From a checkpoint of a small mixture-of-experts model trained on Wikipedia: 32 GLU neurons an expert, a softmax router.
Below are experts of layer 8 (counted from 0) of a mixture-of-experts language model. Rows are named router (the router's row for the expert) and show model dimensions 0-127. Each number is 50 + 15 x the weight over its row's rms, rounded and kept within 0 to 99.
After each expert's rows: a language model's description of what the expert responds to; "comes after" lists some tokens at least twice as common just before its tokens as in all text. This comes from a sample of Wikipedia text that the model never trained on. Tokens count by the router's weight.

# expert 10
router:49 36 60 50 54 67 32 57 34 75 56 42 48 44 60 52 57 61 52 51 36 60 47 35 48 22 49 68 82 60 43 33 57 53 40 71 40 58 57 74 83 47 49 43 48 37 34 56 65 26 24 75 56 60 35 40 45 37 35 49 48 75 69 32 46 46 46 35 49 65 77 39 34 43 42 60 29 49 74 43 59 44 26 79 45 47 34 41 58 47 68 58 61 35 59 52 43 39 43 56 50 51 26 56 61 36 64 47 55 14 49 20 87 00 55 66 63 60 61 40 51 32 48 47 60 24 72 69
Description: Common nouns right after the or a, usually followed by of, such as part of, one of, top, world, member, total.
comes after: " the", " a", " w", " s", " The", " n"

# expert 44
router:55 41 85 48 46 45 63 62 44 51 44 53 62 76 40 35 39 53 58 41 36 32 46 35 60 41 54 45 58 41 78 66 62 59 55 69 45 54 67 50 29 42 67 38 68 54 42 41 52 52 33 42 18 44 70 49 58 49 76 66 52 56 49 57 72 32 40 80 73 70 62 73 57 47 24 66 56 67 59 34 32 39 55 67 12 75 69 56 51 31 52 32 51 49 69 51 67 27 59 42 29 59 60 39 33 55 33 77 83 48 39 24 44 67 62 19 66 40 35 71 64 59 41 18 48 47 52 50
Description: Past participles and predicate verbs after was, is or were, such as founded, located, known, rebuilt, incarcerated, plus list-item dashes in infoboxes.
comes after: "\n", " was", " is", " were", " be", " been"

# expert 13
router:50 62 36 67 52 24 53 72 58 67 29 56 35 46 48 46 55 53 37 64 46 59 48 39 42 32 63 46 36 81 36 32 18 64 42 39 42 64 57 56 70 47 40 42 48 60 26 49 43 33 79 54 64 52 45 41 42 39 70 46 73 78 49 59 62 43 34 22 67 80 59 77 49 42 37 61 34 37 39 49 24 17 55 43 40 55 56 54 70 42 49 41 69 27 55 65 35 80 83 61 62 29 56 45 69 43 37 35 75 35 48 39 93 36 45 57 66 64 46 56 29 53 50 33 63 65 65 59
Description: Articles, possessives and common adjectives opening a noun phrase, such as a, the, his, new, older, short, many.
comes after: " a", " the", " of", " and", " for", " with"

# expert 51
router:44 63 73 62 37 75 75 56 66 84 65 46 32 64 23 59 57 67 31 41 27 28 51 50 62 36 36 58 50 40 50 53 60 55 71 39 46 41 63 62 57 49 62 41 58 78 75 59 72 60 46 52 23 32 48 29 50 44 24 46 61 68 50 38 55 41 43 59 65 64 22 25 39 52 33 51 43 59 67 38 52 55 68 46 88 54 57 62 43 33 48 35 30 77 36 31 36 41 41 26 44 54 41 70 61 55 50 70 38 47 37 77 18 49 58 68 66 73 64 55 45 32 33 42 55 53 71 27
Description: Year prefixes like 200, 201, 197 and digits, percentages and population words in census, demographic and election tables.
comes after: " ", ".", "–", " (", "%", "0"

# expert 40
router:71 66 58 40 63 62 44 62 61 29 58 66 62 67 46 45 62 56 61 38 68 35 68 42 33 41 59 44 50 44 47 69 45 71 56 73 59 65 69 58 49 41 40 61 96 36 50 86 50 37 22 84 32 81 31 40 63 68 53 41 07 73 42 25 26 32 74 48 55 63 66 44 41 48 15 45 64 48 65 36 48 51 27 55 57 54 56 58 44 42 33 35 65 46 50 36 54 45 53 28 40 62 48 47 47 44 30 32 68 47 50 60 28 73 50 58 54 27 55 47 64 60 34 63 61 34 58 43
Description: Line breaks, dashes, bullets and colons that start or separate infobox fields and list lines, such as - State:, Born, Years of service.
comes after: " |\n", "\n", ")\n", "-", " •", ";\n"

# expert 14
router:70 52 69 40 52 72 73 49 51 84 70 72 36 45 77 29 25 57 34 40 50 24 33 64 69 55 77 63 31 51 46 40 31 51 67 55 66 50 59 54 42 32 66 48 37 72 66 52 36 69 33 55 37 43 66 33 25 68 68 80 41 47 34 64 50 27 41 53 58 68 53 51 80 31 51 43 51 54 68 47 52 43 73 64 25 51 51 22 61 37 49 27 56 27 71 84 28 61 40 60 58 51 43 55 60 29 44 47 27 56 40 40 51 49 34 52 34 33 62 55 46 43 39 34 43 67 75 60
Description: Digits, percent signs and position codes inside tables and number strings, plus Cyrillic letters in phonetic word lists, such as 185(0), 100.00, MF, тенг.
comes after: "–", " ", "201", " |", "200", "202"

# expert 50
router:46 52 45 58 50 43 48 37 39 97 36 49 54 49 57 61 37 41 50 48 17 73 70 26 50 34 56 37 25 70 59 74 22 59 45 44 42 64 54 64 70 69 39 71 30 48 63 52 54 44 64 46 61 47 62 19 57 24 46 44 68 46 38 58 42 53 40 37 65 55 73 66 39 66 65 43 38 34 54 56 32 07 54 37 41 61 54 66 63 46 47 50 41 50 62 81 24 68 71 54 59 72 69 60 49 47 26 28 64 27 58 36 80 41 62 58 37 42 32 60 33 35 42 29 34 59 34 56
Description: Articles and possessive determiners after prepositions, such as the, his, its, their, 's, plus adverbs like historically or presently before adjectives.
comes after: " of", " in", " the", " on", " to", " as"

# expert 29
router:65 66 28 36 56 58 55 42 68 77 63 64 36 30 74 44 35 55 31 32 68 57 24 72 53 52 57 51 87 41 57 64 27 57 44 27 44 50 55 67 52 50 54 56 42 34 62 68 51 39 35 39 25 29 52 63 54 65 18 58 57 27 49 67 57 34 42 69 35 80 48 55 48 39 55 46 56 67 46 34 65 63 47 45 73 17 42 35 67 48 39 51 59 56 63 46 41 52 49 64 23 42 61 44 33 45 73 53 30 64 28 51 51 47 57 44 55 25 57 75 70 47 26 72 90 72 66 33
Description: Capital letters, abbreviations and pipes inside sports and statistics tables, such as position codes FW, MF, DF, country codes ENG, ITA, and column letters.
comes after: " |", " A", "R", " G", " N", " S"

# expert 18
router:65 48 41 57 26 26 31 50 43 73 52 46 65 58 56 58 35 41 70 32 66 44 70 66 51 33 62 58 34 77 57 48 47 65 29 62 77 69 38 77 57 75 51 54 55 73 42 46 51 33 69 41 38 46 47 46 43 35 49 44 45 64 73 37 33 24 49 44 57 43 48 75 67 71 81 09 45 41 38 46 54 50 40 45 47 59 39 70 65 23 37 47 32 59 19 42 48 42 41 38 56 26 62 55 27 41 39 05 47 39 60 29 66 27 54 51 29 47 57 29 55 52 60 26 64 60 35 43
Description: Connectives, articles and adverbs in running biographical prose, such as and, a, but, however, thus, temporarily.
comes after: ",", " as", " and", ".", " He", " has"

# expert 58
router:49 51 51 39 39 45 53 32 82 30 34 33 51 73 49 25 20 32 54 52 49 71 63 36 48 75 57 62 48 38 32 69 53 41 71 40 47 37 36 47 46 32 69 55 66 18 56 49 57 23 24 47 69 24 33 54 42 85 60 58 63 63 72 43 42 54 39 53 55 67 48 33 76 80 64 40 75 59 63 60 37 73 35 19 45 59 41 62 42 29 44 48 58 56 43 30 44 19 37 34 33 67 63 45 43 50 55 31 42 51 54 38 43 64 76 67 68 26 34 57 68 50 52 51 53 28 56 60
Description: Pipe characters starting or separating cells in sports results and standings tables, plus heading marks like === and words like against, defeated.
comes after: " |\n", "\n", ")", "1", "0", "2"

# expert 34
router:45 62 50 51 40 41 67 72 66 57 38 51 78 43 38 63 56 36 71 33 35 74 59 73 58 93 40 47 50 55 51 63 53 36 30 20 50 65 42 80 17 64 48 63 57 70 41 64 45 44 22 41 56 67 80 48 61 37 62 39 52 57 76 58 63 53 48 50 58 47 58 52 31 42 77 71 55 43 58 37 45 43 65 58 35 61 34 58 65 61 28 37 55 73 54 46 55 46 75 61 53 44 59 46 41 59 35 61 68 65 70 46 70 69 59 60 50 49 25 74 21 63 82 59 40 30 77 67
Description: Function words continuing a clause, such as was, on, from, which, both, either, located, based, often in descriptions of buildings.
comes after: " on", ",", " was", " It", " is", " of"

# expert 16
router:40 64 35 65 66 73 57 38 48 73 52 71 43 77 58 13 57 56 46 42 55 47 88 52 81 51 69 69 34 40 69 41 29 41 60 35 26 61 64 64 53 33 50 49 46 67 60 47 44 26 77 42 63 16 47 56 46 58 45 32 64 40 69 55 52 62 21 46 55 65 50 63 55 66 53 72 58 63 59 46 52 49 32 54 52 39 52 32 38 40 27 36 69 42 53 40 27 29 54 52 57 57 38 48 65 38 44 19 37 75 61 66 52 66 37 57 61 45 65 82 37 22 55 46 57 84 67 69
Description: Digits, numbers and spaces in table cells, dates, scores and statistics, such as 1 in a rank column, 14.22, 1,220 m.
comes after: " ", " |", "|", ".", " (", " $"

# expert 41
router:55 43 39 19 48 61 63 44 68 50 24 41 58 74 61 59 50 43 57 58 51 60 60 30 27 47 41 46 47 28 39 61 22 72 71 38 53 45 31 58 38 77 61 79 49 28 39 33 57 49 56 45 53 50 38 44 60 83 37 67 52 39 48 48 43 62 57 71 30 58 46 55 58 55 81 62 49 44 64 67 39 61 30 45 59 54 34 72 32 55 26 49 71 53 47 24 59 30 36 34 59 61 52 19 27 51 54 32 42 44 77 50 60 47 10 56 75 26 63 63 73 59 70 30 58 31 64 72
Description: Dashes, pipes and equals signs opening a new line in bulleted lists, table rows and section headings, right after a line break.
comes after: "\n", " |\n", ")\n", ".\n", "\n\n", "==\n"

# expert 57
router:61 38 34 30 54 29 66 48 75 59 48 66 51 17 71 47 38 54 39 50 68 52 46 69 45 85 55 44 50 60 52 42 46 42 42 21 70 63 48 22 78 45 78 70 15 26 44 35 53 45 56 64 36 31 72 80 50 69 42 41 72 81 47 53 63 70 48 36 16 52 44 42 73 48 15 61 60 47 67 60 55 70 38 49 47 57 43 43 60 49 35 55 44 44 74 39 59 52 52 67 52 57 43 72 59 32 40 52 45 62 50 56 35 44 68 68 20 40 64 46 57 54 49 54 55 70 26 25
Description: Single capital letters starting proper names, often foreign, in tables and sports lists, such as F in FF, V in Vitesse, K in Kovalík.
comes after: " |", ":", "-", "|", ";", " of"

# expert 49
router:84 42 34 51 37 72 64 39 58 54 41 42 46 39 50 34 78 33 51 42 70 36 55 79 70 56 78 70 59 51 52 64 45 39 41 53 81 36 59 42 41 59 53 60 66 46 48 48 36 49 28 34 24 59 79 48 40 38 61 45 54 31 58 68 54 68 34 43 49 70 72 52 32 33 63 64 27 67 62 23 41 34 64 59 72 53 30 21 51 41 59 43 59 51 60 45 51 28 67 43 47 37 42 32 51 26 41 63 42 73 44 18 40 63 79 43 69 47 44 58 72 85 56 22 44 37 65 46
Description: Closing punctuation and labels ending table cells, such as ), ;, closing quotes, Won, Nominated, Result, in award and results tables.
comes after: " |", "1", "2", "4", "3", ")"

# expert 54
router:49 63 19 40 46 56 67 38 66 49 57 35 49 57 49 54 54 55 51 72 68 42 62 67 25 48 34 56 50 51 76 57 46 49 53 45 45 95 36 47 56 46 64 67 12 51 25 25 50 39 67 78 84 47 44 71 47 52 71 52 51 73 47 32 76 67 27 50 57 43 31 74 65 61 68 54 56 63 53 85 58 86 25 58 30 38 63 29 41 66 25 50 43 51 36 53 78 39 37 43 57 52 70 37 59 30 45 58 62 51 60 64 49 61 59 49 28 51 53 42 63 54 42 69 68 62 36 41
Description: Bare space tokens and capital initials in tables, match reports and lists, usually before a number or proper name.
comes after: " |", "|", ";", ",", " in", ":"

# expert 52
router:38 21 18 44 54 41 57 58 54 48 44 23 49 52 38 65 51 72 53 54 42 62 43 47 63 77 29 66 57 58 28 41 41 43 18 29 26 61 47 34 59 73 62 49 26 53 44 42 30 54 64 52 79 74 58 80 62 38 32 67 45 43 35 64 65 68 65 26 54 30 25 50 55 42 46 50 69 46 44 66 59 49 47 57 44 74 62 28 19 45 56 60 39 37 55 41 63 54 30 44 59 49 27 82 62 41 54 51 59 54 80 77 53 17 44 63 25 46 59 33 38 62 48 57 51 57 19 45
Description: Opening consonant pieces of foreign or scientific names, such as Ch, Sh, Z, Kh, Ph, in genus names and transliterations.
comes after: "-", " the", " of", ".", " and", ":"

# expert 17
router:80 27 50 43 38 33 39 39 60 92 52 50 77 29 49 38 35 27 64 56 58 56 46 53 38 44 59 35 27 47 36 45 67 48 28 36 74 57 37 79 21 60 47 55 51 66 47 65 36 38 58 39 14 49 69 46 47 60 69 51 45 42 67 49 74 38 67 53 59 47 68 59 51 44 80 19 26 36 31 53 47 58 32 48 50 77 45 45 54 53 31 47 22 52 39 51 45 68 48 26 52 34 50 46 30 57 05 29 54 47 74 44 57 40 60 73 58 40 49 24 48 57 66 54 57 41 37 55
Description: Coordinating and linking words in running prose, mainly and, plus was, is, who, which, were, been and list commas.
comes after: ",", " is", ")", "s", " It", " which"

# expert 20
router:48 41 48 25 72 49 47 56 56 44 62 26 27 43 30 36 49 57 35 56 19 36 30 64 22 30 34 70 50 45 81 68 50 45 40 66 30 65 44 55 70 71 30 23 62 60 65 58 87 51 32 36 72 55 45 56 55 61 65 30 66 50 33 58 64 25 53 58 58 53 26 28 35 57 53 43 59 47 77 30 61 60 58 41 58 80 28 33 48 42 53 51 42 58 55 64 55 49 35 49 66 52 44 32 54 47 28 32 50 27 34 75 49 61 45 37 44 59 46 59 28 78 19 42 23 36 44 54
Description: Year prefixes like 201, 199, 200 after "in" or a dash, plus sentence-ending periods, paragraph breaks and closing == of section headings.
comes after: " ", " (", "–", ".\n\n", "History", " life"

# expert 33
router:84 34 58 59 46 47 62 49 44 49 39 66 62 69 41 16 69 56 58 58 54 58 40 63 32 47 30 65 47 61 71 68 33 61 45 83 61 43 61 50 92 49 47 30 30 48 47 54 51 49 38 50 38 50 51 27 45 60 63 43 48 48 39 48 40 77 66 61 68 74 37 51 51 30 24 48 55 47 50 47 66 55 53 73 60 49 49 17 25 70 35 54 34 26 69 37 51 50 42 67 40 37 29 39 43 61 62 51 78 73 34 72 42 52 38 32 55 18 45 38 40 87 60 39 45 83 34 43
Description: Bare spaces, opening brackets and dashes in tables and infoboxes, such as the ( before m. 1989, plus non-Latin script bytes.
comes after: " |", "|", ":", ";", " /", " ("